config = dict(
    n_layer=9,
    experts_per_token=3,
    d_expert=64,
    moe_layers=[1, 2, 3, 4, 5, 6, 7, 8],
    router_score='softmax',
    groups_per_token=4,
    norm='rmsnorm',
    train_tokens=619300000,
)
Below are experts of layer 4 (counted from 0) of a mixture-of-experts language model. Rows are named router (the router's row for the expert), gate (a neuron's input weights, with its number), up (a neuron's input weights, with its number), down (a neuron's output weights, with its number) and show model dimensions 0-191. Each number is 128 + 32 x the weight over its row's rms, rounded and kept within 0 to 255. Numbers have three digits each.
After each expert's rows: a language model's description of what the expert responds to; "comes before" lists some tokens at least twice as common just after its tokens as in all text. This comes from a sample of Wikipedia text that the model never trained on. Tokens count by the router's weight.

# expert 55
router:099067130096144170138144154179151186093108109153103183110125137145145172138080151181127096097103090144110062155149167135081148121174093099164140133152113117169151064095159114135066154114106119112157077101098138100113189153105172079115121173064149073125132182131075158125120125148076113104171135106106146099088113097169145180141195132124123142100115161140076105151179141158134120095166203085158080136067139112091118117147099139137140148147116141166157144136072157112122188152110163126172149091156091166124064094137148108148113092107123096161175075167130115162137216133121088117
gate1:080132084089134114073150142098156147053072090124118158111118137161081137120171110139115058105140108140151032133113155157127127059131129078116053137152094139139150130103119222106131105119125149138131105095121174098099137139099199083119156133123128140107099136157122132146175161107133171175144073101221106166162119163109059166177106159122140139113061153092086077138124108153143186181161107121165151114102147148135105127152110107096144164152121176162105137111160186151098150118107114180148100104161116178119137187191109111153149106146170098111140102189124139126151116110118160079
up1:144137126126128168208088141178112182087090098172118103140110121098154121124175065150149123140078104151118144137167058102139126166132171141155131047140142112109104165172130124120124127148111173110066126151157154139152090128055121124124166123135097148128155140166106174160172164194105191151141159108138112173144149159139149154158133115173138111109144175124067082127148134093127167141180091114140168094195124180095208106108199122129150100150130127090099055140105153138151129135175131090097110131128111152158162148094149159139146149194108121187153070125192115121120036114161106146
down1:186119113199138117116136100156146116127113108086149093152084126128119125135166084135131114093134116155092115098156098097157120159128125044092119156196112144145126148144111143145139160147133134069157161133158080112132137184162124156145136210102155158141133142147108156157105158110151136134190158096069120157090142191142099142176080124106108159122163094112185118120141083091146135127127142076156118168107089064125181117130148145212124099063189079091135158172068145085114125103158175101139082196094155123153123041163119136196114105127092078133121108125090105146126097105176111064
Description: Prepositions completing verbs of reporting or relation, as in commented on, according to, said, based on.
comes before: " the", " a", " that", " \"", " his", ":"

# expert 2
router:116071092141159180138120158125192175106129108178088165139142125150196150130089136160125082109126137138093110142152172131090179112171069107171058164141101128194197079097138112140068155142134151131140101110114144111133183151093172094091107177130101132154169172176104178107085113193082071089159163073122161106091089131171130162145147150184149159065090143111085095189137156156148137106177156126176063128124143100138089187153120143154164140109142151150166109121099137118136166129108132151157145116163118166137076069128184111146097121116132093150140094156149088160125165148097132129
gate1:118136095136153160123154130146161110116174104149106150185046120138118107140136091174144128089114156145080129090181174162114170157182182142156161158077140124127162120141135112145111091100130158123094145100133097160178079111107151146164119106110095139110120170101120152144065065177098148134215108141134095122136167110120145092057163191161135151196066108099157153133113150194124152078141214130107144132143136141154181059211111101142181128158115125117168126102141130197131139145159155148187137073154177176138105060119143119132128116133136114109136116101168090110164137120070121131
up1:082155166135117121162115110113201147135077152095155134085108060160074143138109144128155084157064108107084129154170070069131174137132186133080096128164117133134093152109126134117153169122153126161133086123170165112128109139150149146091091101108099077117062145124145113113141175197081143188091117150092112145148146177169156193135178139196190102064148107154140103096088154150085163063169140159121123093141089076098138133120163121119167139053081149191067150108138140117090135104158066106178129133143101144125167096094144124122151164155138158115155151127071119113101117139157139140
down1:103147151107157073042141091085185088133163135191136132129119161173106076088188177118156067082136113142153085135161103109131149089136148154139125161179157114164156138115113144128109141088163176166098129150132115125133091122096155145131141148120123167147137117166149122156128123125149132154134036164141092138121101138148127104064126133131159107146123141090175146125107131108091131137057138096167131167054181133173118125212167106112110109110163126116171183079088159201150102164108095156153106086037093146134149080133176144104175155095110080125140123100116092113093161153134206142
Description: Periods, commas, line breaks and list hyphens that close a clause or list item, plus word-initial o in quoted words and numbered-list digits like 7.
comes before: "\n", "|", " The", "==", " In", " He"

# expert 61
router:090089125154158151124088100106172129087108120185119108168149142131145137139067106177119080127133135112117141179153136125089174094173111093213094129159103146192193082079177141166091147099085187101138124110134195124137159153118157059134131130109151117139152163189093147129150086162069152133149114107097140142117068169206155165136117123167153171094144185077068112161159193158119122074133203113187085142093163123129116148165116162154139148091115155136099121145091142086121171128115119129137142135123087154095073070140164101178076115128106111139152105176127110155111144140112127119
gate1:140116108078185134096117099056134147143217100145109155182173161120149143133069155079086065123073150146139104146156086096147106118142091093148106065126110182150144117057113124146134111099127166112067131134146125127116137176130119102114097139102140122180153091177091141089083105123080157124116108126130114181098171188113124135119145085134111194087145136125044117129114123128210116108076118096146082088106161144079096169121078087136088075148131146165119146125101201154150116118060118087140168144163111128121114127157138121158110169098120090105177157130159125111096081123183148077
up1:174145138154126126087138185156100135095083134123080119193097112123133135145138126118129120110117084061117120164131118134119125157148088154114129079113057093169107156150119053099122177113063122121145149157158140094137134123138059141140126130117092115123084116096181123148180135138084151150128079133166096182152126125123192162031172142150164146118188162118144210172134165105111126079097122171145130112069157121085126139181082091117126144138176108121077149195125093168143087164113118139110221128135150081131143132109172105166178098110133109191157154128098169105139074106141137082
down1:162192138094155159120135160092126107123205070146116126121185131110106150130162085120120120167131123127163137083122081106145075125165129110117057079120138172214130130099103141147146156149114080115124044157121113115134125133142097095144110141143091129126125119170113119153115089126189138186153179161086095139144121120126156173115104136073045119141137061207158129168059148135196067061083120083121143098151159152105152104081126059082156104106127115166145144192146124155155128101133132195135153158152167116133175123134150082151124126131095155124111117129162176106092164131105108171
Description: Motion and goal verbs and their following to or for in plot summaries: comes to, rushes to, moved, flows.
comes before: " the", " to", " a", " his", " out", " her"

# expert 33
router:132071107131139219135120131133137151092131152169080156160105116178164146120091091154147092132129128132084118152123149116076188103193067103175122118148052106144156074121188117133067129130140148119133093129105155083074164152112165110121149178141125078118158192121067180106128107162092086095179139098111182125099106108185118136123193145153154187082115155123082077190153145159122144088181133126169098138084126095146105179141134132171134133142135143166142154135067158113140193165110143116156125116181101155173079116148176080150081128104110108163171110177127126150146144155112115136
gate1:136166136121106084149143149077105174153121135117118162110168132151116130097147137116129086099151065075099141151165067093109105123123150123056189146149147088128113103140191149105153181125155214132096096102147134108142135152112133075096095144116171154131123137135176172128081153190142111129164122119162079110125096120174167105054183105170192132146144103173100103147120157165163113086115146126137162119142217108138128114181133175117110107123205110107103133131098185149150205151050090152119122146154116149112146137192167109132152067127141126089165129126209141159107102122131070114
up1:147124157183150086110103143138153162082109096121110102138158193137099161158110141085139197127099091155110110155048165066131070083108115147125116055139126159125126117155111125152131157129169077137152062120225186124018118141118115132098134147079132116105129106158109165018148155179139147102130108161226147137123119178112133183120112103117105166132143103070118149145118118101132071130135139131131122120092124180134087127105118130130113070145099141092124115158140154159124132152108176099112144124145106115104117124092123104109063086110205143105135127110117154145065172160105123103
down1:168093143120213122121107161169099184039064175169154098144158125080139183125143147110162082134149133123152175142096167143166123100146118129206114131163119151103163119115165114162146100125090141142147126097115056130164136122128109192171059158119099148143160186174138142122131112115169063076121094112145150128094152152168102170161115141139088124129136130125143176139193144139110152155113170206121130143066173163081149115112071127165131150115101142122144135109088068135150167156167124125137182118131106171106107163136142104144144153104137111181181120113084090163123149172051157177
Description: Periods closing sentences, especially after years, quotes or parentheses, such as 2012., )., ".; also list dashes and heading = marks.
comes before: "\n", " The", " In", " He", " It", " This"

# expert 26
router:118092116118181146132119153134145215086136083141107142173082131154154146148081142122129091109116132161114111138177169099106180120168094087188077150183099074150194052127142096125099118119130134136117064080114157101118175170048153101105155175131101105119134160155105134132089107151095110137138139103149157108116088113151110175109149164138149198079109160116088089180128148177104107073182148134169124150086174091115115140145139117186168125109126171171160140109098142090107195163099156175155135113155129128125061107150127073167094117127163079131147124171121089110115199124079157132
gate0:105118072146162151127089136065083123090063122161120127183126115173086133155119104175099095098141198112118076116079100117101114115136121151164130106165109089146072051178128131130111120093098107162131146180087149100163190155148128110081064134154118136179106147176114097104139104107150117132161087120142081137144151141120097188130103151137115117095119125094119129158122179114113206157118110174207114120126107113110156163130149142131063109201146190132150132090142151147100150129133110155120148156154117091146120123198144087153080124176169140116078167116102131105199170118019137120
up0:056123113151212115138160168158162155076147090169119133155138093066170126115159160158140105178059188064128123130123175089143127067126120095148121156153096126065232109137096176207112130135148125120131083137125116161170114119135139068128134131104101141040121112187150080105105092128143149090125089155189103089153149154101120147114087137171076128121117163193129170108152064174119153156121081181080127071095136120126111123148157115123139156145122100152158140164128126121142162085072126135138187144092157111133150133105124135123130130105074130118102117113118152089111122116134176183
down0:176071152131156151122166094174081117072147170141107128103147107191125084193109132116138067063164156187111106149112125085139090137104094138165171135102082139192095127071079094111090136102161130147087139134131075149150116152123155116207143071121135069194145163069163170086114102103130148127084156115180102162091151170138169161096127168130099133170093155080146166141136145175124101130145100139158119117144102111124161088174103146036137111163147096118113082097161142129111130113126142140150086127155124132081100123137172179135123136135136113115111099025145146109080149182137134134
Description: Prepositions ending a fixed phrase, like due to, owing to, graduated from, during, and table pipes in film and TV credit lists.
comes before: " the", " a", " to", " his", " \"", " its"

# expert 32
router:140082167093181185106115143138171152090104078159149177149109120146172190104115157160112095124078151129128090139082203123141170106166066070154068103176089114182124068076192109116095147134119106111102116119093125070124123140082176084095128156127129100165149193147120180163116116145097098084159149148126159094093104142167177154140169127172148143102094162095085114187142165131095134127168163138157143149110176058123111133117130156201185133126125138158119144087087127109098159101129132132150133125158109194144076079141160139178103075119110070159157113132129124146115175145133108134
gate0:045095168125186134067154133101096161168135108123132168102102114114153199110121107087086111156057148116137127097082193142127117098142082146137123154100087115166146106073124159145082191101127110099110108140091126158138129187134157118073161176149191147122145162120117065146139155145140091089159069191126112122139130150102149149153134121131175158117095157145148064132132167128040136122115174130170122150156171091188152136181113130143135132074143106134113130129128106101144168116088135080135138088079057120140181154131100076171098060127114160094125122186193138175135154159139121113
up0:174137135184103097110098111095208158150154125108113157148105142159069086111193137057128154120207096123096096142158086156121163101126123107113127148104096106152110133124137210187071140128185130122127087089178142079136158084167096115157171226111087052137136096112135108141069146126149115150156174091116127184118103088118103115139165141102150119093168070131133139086156139158105130092137111098105114185139142163093185113134131128079138109154108147134155104138120197132075172110148144120153103162077113114165164096132172133166134146168079114162131135147178142139173081175115102152
down0:081180119135136099144162174164070148170146088066122100095077118164129169156130097180145125176089119153122116133103180102082124101154104095138119144055160080144177098161161198153116099138119183152146112070137106110095170084175156100091177152123124091131094147153152097177118106116113064111107131139143111116148146096134127078135180097153147109105158138124159132158121173165150099088155141155155124105128134111084100123160152144157127101131099080127153074169129132167106158142141104159200208123186098125097161155137192124169114120168209117159136059108119155108143121169102206115
Description: Line breaks and field labels in infobox-style lists like taxonomy (Genus, Kingdom), Personal information, OS grid reference and Coordinates.
comes before: "-", "\n", ":", "=", ";", "age"

# expert 63
router:127101152099125211157109159160144195092155124163097198150149104169149170119119099159150068137124139135087107151127144117060158124147099122175081134188064093189153096111163123116093149120115149097142105106117168097139190181117172096100153177094125117141131198165080151138110118178099085103137130061130146118032077143190106142116159146149151156060116149116119091163126175145119146094168165115157099148132165126135119117122133166173158157107121124146138144149090162080109187130116165156154110096189111128159096125120174074152099123100090078148127091151159073138129148144095094148
gate0:146110100092101153102073153158116154115127074141173185154167119146091158160113150098148039117136074127122122096120132112090127144126051090128135142176151148157156125150103097143162154090146144153110109061123072162155135095146145090135106154081139119106164125158096115189061121136113111156110177116054105184043101155159085147152152115115140139139062140112161148189088109090142117108086103144141131169088117099154119153132122166133105142099143097134119149091059155144134135128105102147087134057237145105113166123080176154084133106126077103094127099144153075141150144065119134167
up0:118162161101120122159113088186109152116181157144088185101095070136143147116122095145120054142136118084117114132136129193103131145102149122133116147110139066134161138154173121127108090111121135127138144103093154129129131108141124108139254088123115120138151127106156123137157123126143132111203108077109124138090176128126130091117176123107119137124170125127129148130103086122154172145069091105124125121141121087164059067130116228136134147099189122109073066148133100056181209129093152147080095049194122112082132166160139126123168150131077103154151061098173149171127162123126144111
down0:120172136148115120152147111160137162136148140129071100168109154109129173151175128102153090180101132122142110153144175161052119138071145091098102191093108095115118167086191144139175071090088098135091162150067087183215188089145142131138119173115130104150136122140179157138179118131116156142087081153128142133139162144087055143187096175156133087139133129169188144090089133110165142140096151177098155174108162141150084124152113122094082145135134083144117131183092145123158135157145099159112099071055100150127132170180129081100176092070093131107126174115115106152131129093080133124
Description: Line breaks after sentence-final periods that start new paragraphs or sections in biographies, plus match scores such as 2–1, 1–1.
comes before: "\n", "==", "The", "In", "|", "==="

# expert 42
router:132104137122133151150135143112175188094127113122103183140110103157154168103097105141111090087122105120079094156125169122088164090186088113195075105165082122159174065055153137106137117147122140101146094131151153113104178139089166107102137186108135105159154138158078169145094099142086113099142139085122175134067063141172141177131162164167117169083128126107064099195161155162136130090210150103159095181092138115127125161164139177190156146161128127156139137125103136112110166136097153127136096106181090132146078100129155110147077059127099090161139070174147100151126180139089148158
gate0:104128136091120145066084118144134177097091096107179128157141070157059126196131077170141146139141119143128112066079123087134108090105103151102114101114132213126126103143141116117164140116086113107133177116151130151057155079128152075099101154148182165158088106139099101116099117124112089142157196166154133082049142094143101119189099115139146157099152120144127155165138128156168092105136065107116135110055136113138178097078151168157116133134084141102082086189092143121106118145089163087146137069199100095149096077147174090130095122141148118199093166101138121108137111184136129150
up0:125112095202122131161115145101147113134128054117115208097168154162107162148117130193143092105122083148166065103161117111156116125142097139126070109135175065100087149072123115139134126101098176107126149126128134174099193115142151137123117108111096129092095126127157071154200135142075081140026067152103103171148141104130130147143109172115116141088130159135118150127090161126162143149148179153099118127158056192123119118083189116140140125139151087202133118189122098115146139149127108068078079135091167130138151135151114121093082081075145079088124115119153087114122113130169097194
down0:111164168138097120091110153138113083045116098116123141118137108108096092098137111082111125117146088180151165151137151149095147103116169150176128072131193101101160137106185110085119087090073131108096135125121089151147159134054130186193130119045179135120097151084088139111097088129170144160122133119109073077087192062146125143103116186188133147120113176155112119115187125071125141120073114098122091115101088077119145104125130061150167156165110099077113131076137152140095149211078151116111109122134177138114139087150132111084109103098172092166111156156106145119107120132155073110
Description: Conjunctions and connectives that start a new clause, usually after a comma: and, but, yet, though, when, while, because, however.
comes before: " the", " he", " a", " it", " they", " she"